Weights of a small mixture-of-experts language model, trained from scratch on English Wikipedia.
Size: 8 layers, vocabulary 8192, 14.1M parameters.
Experts: 192 experts in each of 4 layers, 48 ReGLU neurons an expert, 4 picks a token.
Below are experts of layer 2 (counted from 0) of a mixture-of-experts language model. Rows are named gate (a neuron's input weights, with its number), up (a neuron's input weights, with its number), down (a neuron's output weights, with its number) and show model dimensions 0-95. Each number is 128 + 24 x the weight over its row's rms, rounded and kept within 0 to 255.
Before each expert's rows: a language model's description of what the expert responds to. This comes from a sample of Wikipedia text that the model never trained on.

# expert 22
Colons after field labels in infobox lists, such as Family:, Frazioni:, Distribution:, semicolons separating names, and colons introducing subtitles.
gate1 [181 100 133  88 154 142 146 137 189 108  95 128 150 118 122 115 128 121 127 134 103 110  99 188 117 103 139 125 162 133  87 168 133 142 171 121 115 151 104 137 133 109 153 124 117  96 133 115 127 104 128 110 119 149 142 145 140 100 116 119  81 108 106 137  97 131 162 168 111 136 115 104 147  91 132 157 112 158  86 140 133  93  97 166 122  95 138 168 154 130 104 150 146 106 115 123]
up1 [165 113 145 129 136 160 140 111 167 134 115 134 138 123 158 125 135 135 122 108 112 113 129 174 131 140  98 163 204 153  77 148 128 122 201 122 147 137  88 143 113 161 112 135 114 115  89 123 144 136 134 114 137 127 140 138 138 112 104 119 106 110 113 135 105 110 135 163 112 132 129 127 139  79 137 162 138 138 160 123 105 109  98 182 172  80 130 171 150 121 114 151 132 124 104 132]
down1 [127  68 120 137 109 144 143 111 163  80  92 149 121 109 132 103 133 134 157 125 140 172 181 140 134 138 126 143 127 142 159 153 135 138 142 114 123 151  86 129 136 148 105 116 173 116 100 160 144 116  89 127 139 170  97 142 104  97 153  99 129 116 169 141 130 121 131 128  99 121 169 145 125 143 140  93  97 116  93 117 115 143 125 116  86 129 171 120  98 109  81 108 129 108  95  91]
gate2 [127 166 138 112 150 115 128 144  93 130 160 123 120  85 130 125 164 137 140 102 101 119  79  84  89 107 105  76 129  96 101 154 151 132 113 138 110 126 157 156 122  87 144 139  97 187 106 130 141 139 158 123  89 145  99 114 129 152 112 146 137 125 121 127 131  89 170 122  91 132  94 100 133 111 102 136 187 147 117 136 132 163 139 115 120 136 109 159 123 101 137  95 148 162 139 123]
up2 [130 100 131 126 151  88 128 149 142 112 119  90 142 162 159 153 117 116 116 134 156 140 149 165 145 126 167 189 139 130 150 114 131  91 127 128 147 148  77 102 146 177 131  93 158  87 130 112 124 111 110 129 162 137 165 157 117  91 117 136 140 145 125 158 113 168  94 127 140 143 170 127  92 147 142 132  97  98 144 170  88  84 118 147 109 124 124  96 104 121 131 149 100 121 128 139]
down2 [117 167 128  99 136 139 161 127 144 147 162  84 153 146 130 167 123 140 152 126 114 128 152 122 105 149 116 127 123 115 150 103 130 128 163 137 177 128 134 128 113 113 167 130 120 133 104  71 141 141  85 170 104 127 115 166 148 124 106 126 151  98 131 166 163 132 112  90 157 137 162 146 175  96 130 108 155 144 145 129 163 144  71 146 130 101  83 143  97 138 143  94 127  98 118 130]
gate3 [148 150 117 120 113 135 121 128 147  96 171 137 158 174 180 131 104 119 127 138 141 116 111 146  66 118  66 116 131 119 132 124 135 106 120 171 143 130 150 135 112 122 117 157 109 137 112 126 162 140 184 171 103 121 135 108 157 163 114 113 178 144 164 131 106 156 101 166 130 113 118 117  96 111  95 129 172 117 119 105 113 128 114 125  99 141  79 121 130 153 128 165 149 107 138 147]
up3 [124 117  85 119 122  83 130 138 178 170 124 133  97 125  82 124 142 155 155  89 157 121 114 128 147 113 168 114 119 103 132 135 110 173 138 138 140 111 122 114 141 139 136 120 143  89 125 174  81 137  93 133  91 146 120 114 174 102 112 120 144 120  68  91 129 134 111 142 136 114 151  80 139 121 126 133 116 160 121 132 143 116 130 125 121 112 150 158  77 122 135  87 125 183 140 115]
down3 [ 80 104 157 121 116 125 115 132 138 142 128 121 117  95  93 148 129  88 103 143 126 132 133 102 129 141 128 156 147 135 129 112 156 151 127  88  91 152 117  88 144 109 145 127  87 123 146  97 119 154 120 114 150 182 128 134 103 122 134 111 114 132 121 157 150 114 126 101 116 129 132 173 170 126 160 138  89 158 109 157 168 112 103 102 118 113  96  72 154 100  96 152 153 132 119  61]
gate4 [ 75 129 116 127  97 107 158 161 162 103 136 146 146 140 171 135 122 146 129 169 166 153 135 128 127 141  86 107 118 113 141 162 116 126 152 136 168 148 152 124 111 136 144 130 140 127 141 113 150 144 137 115 118 129 118 128 169 148 144 139 178 127 164 111 138  36 135 113  93 111 151 125 108  68 125 152 132 154 142  95 129 124 129 139 119 169  96 143 116 152 133 134  77 126 127 129]
up4 [170 148 119 149 144 140 191 119 103 109 125 110 124  84  85 139 105 141 154  39 121 126 140 171 125 122 120 134 152 122 114 146 126 127 143 106 126 137 116 116 123 132 112 131 170 100 153 127 150 165 112 108 123 149 130 121 110 130 159 107 122 139 144 153 115 190 110 146 136 110 138 104 132 115 133 138 152 103 165 130 124 127 108 143 131  74 101 115 206 143 148 142 130 125 134 130]
down4 [100 108 152 175 162 132 131  93 140 150 113 124  96  91 166 112 105 107 128 130 124 111 148  92 123 155 138  98 103 101 115 118 152 142 117 141 133 103 152 104 139 126  83 131 146 143 141 162 144  80  97 150  91 153 156 153 115 197 122 179 161 121 155 138  90 122 133  70 166 145 107 124 145 120 114 120 152 146 135 124 132 111 137 156 107 128 153 139 146 153 141 117 123 144 137 162]
gate5 [162 133 167 130 149 121  94 137 135 146 121 148  89 128 109 141 126 109 128  78 158 146 131  99 140 118 108 162 107 161 154 133 133 162 112 166 112 135 130  87 110 141 101 146 134 119 127 142 157 118  93 158 100 109 109 117 112 135 113 133 105 115 107 148 158 134  69 186 122 153 137 159 140 173 111 126 152 137 129 184 108 154  82 146 161 115 133 149  96 135 123 148  91 146  99 104]
up5 [179 153  80 135 119 123 109 122 101 136 130 105 121 146 136  91 180 142 115 119  92 105 152 119 162 158 147 133 140 146 151 127 107 152 118 134 150 122 138 104 180 148 151 145 169 111  88  96 143  78 123 160 149 133 182 150  88  99 103 127 163 122  79 131 140 158 101 100 133 146 158 147 109 142 122 142 109 124 148 141 100 113 118 133 147 105 145 128 112 125 124 142  86 106 156 130]
down5 [116 140 160  98 133  94 148 113 154  99 112 119 107  99 165 125 105 153 127 155 121  64 141 115 159 148 131 166 152 106 157 139 119 127 145 113  88  91 138 141  82 126 103 108 127 129 133 153 133  78 137 119 139 140 136 125 124 177 127 142 119 121 109 126 132 131 128 125 193 146 103 132 129 131 130 154 141 151 183  73 142 142 148 144 137 119 145  96 159 177 129 137 168 139 158 104]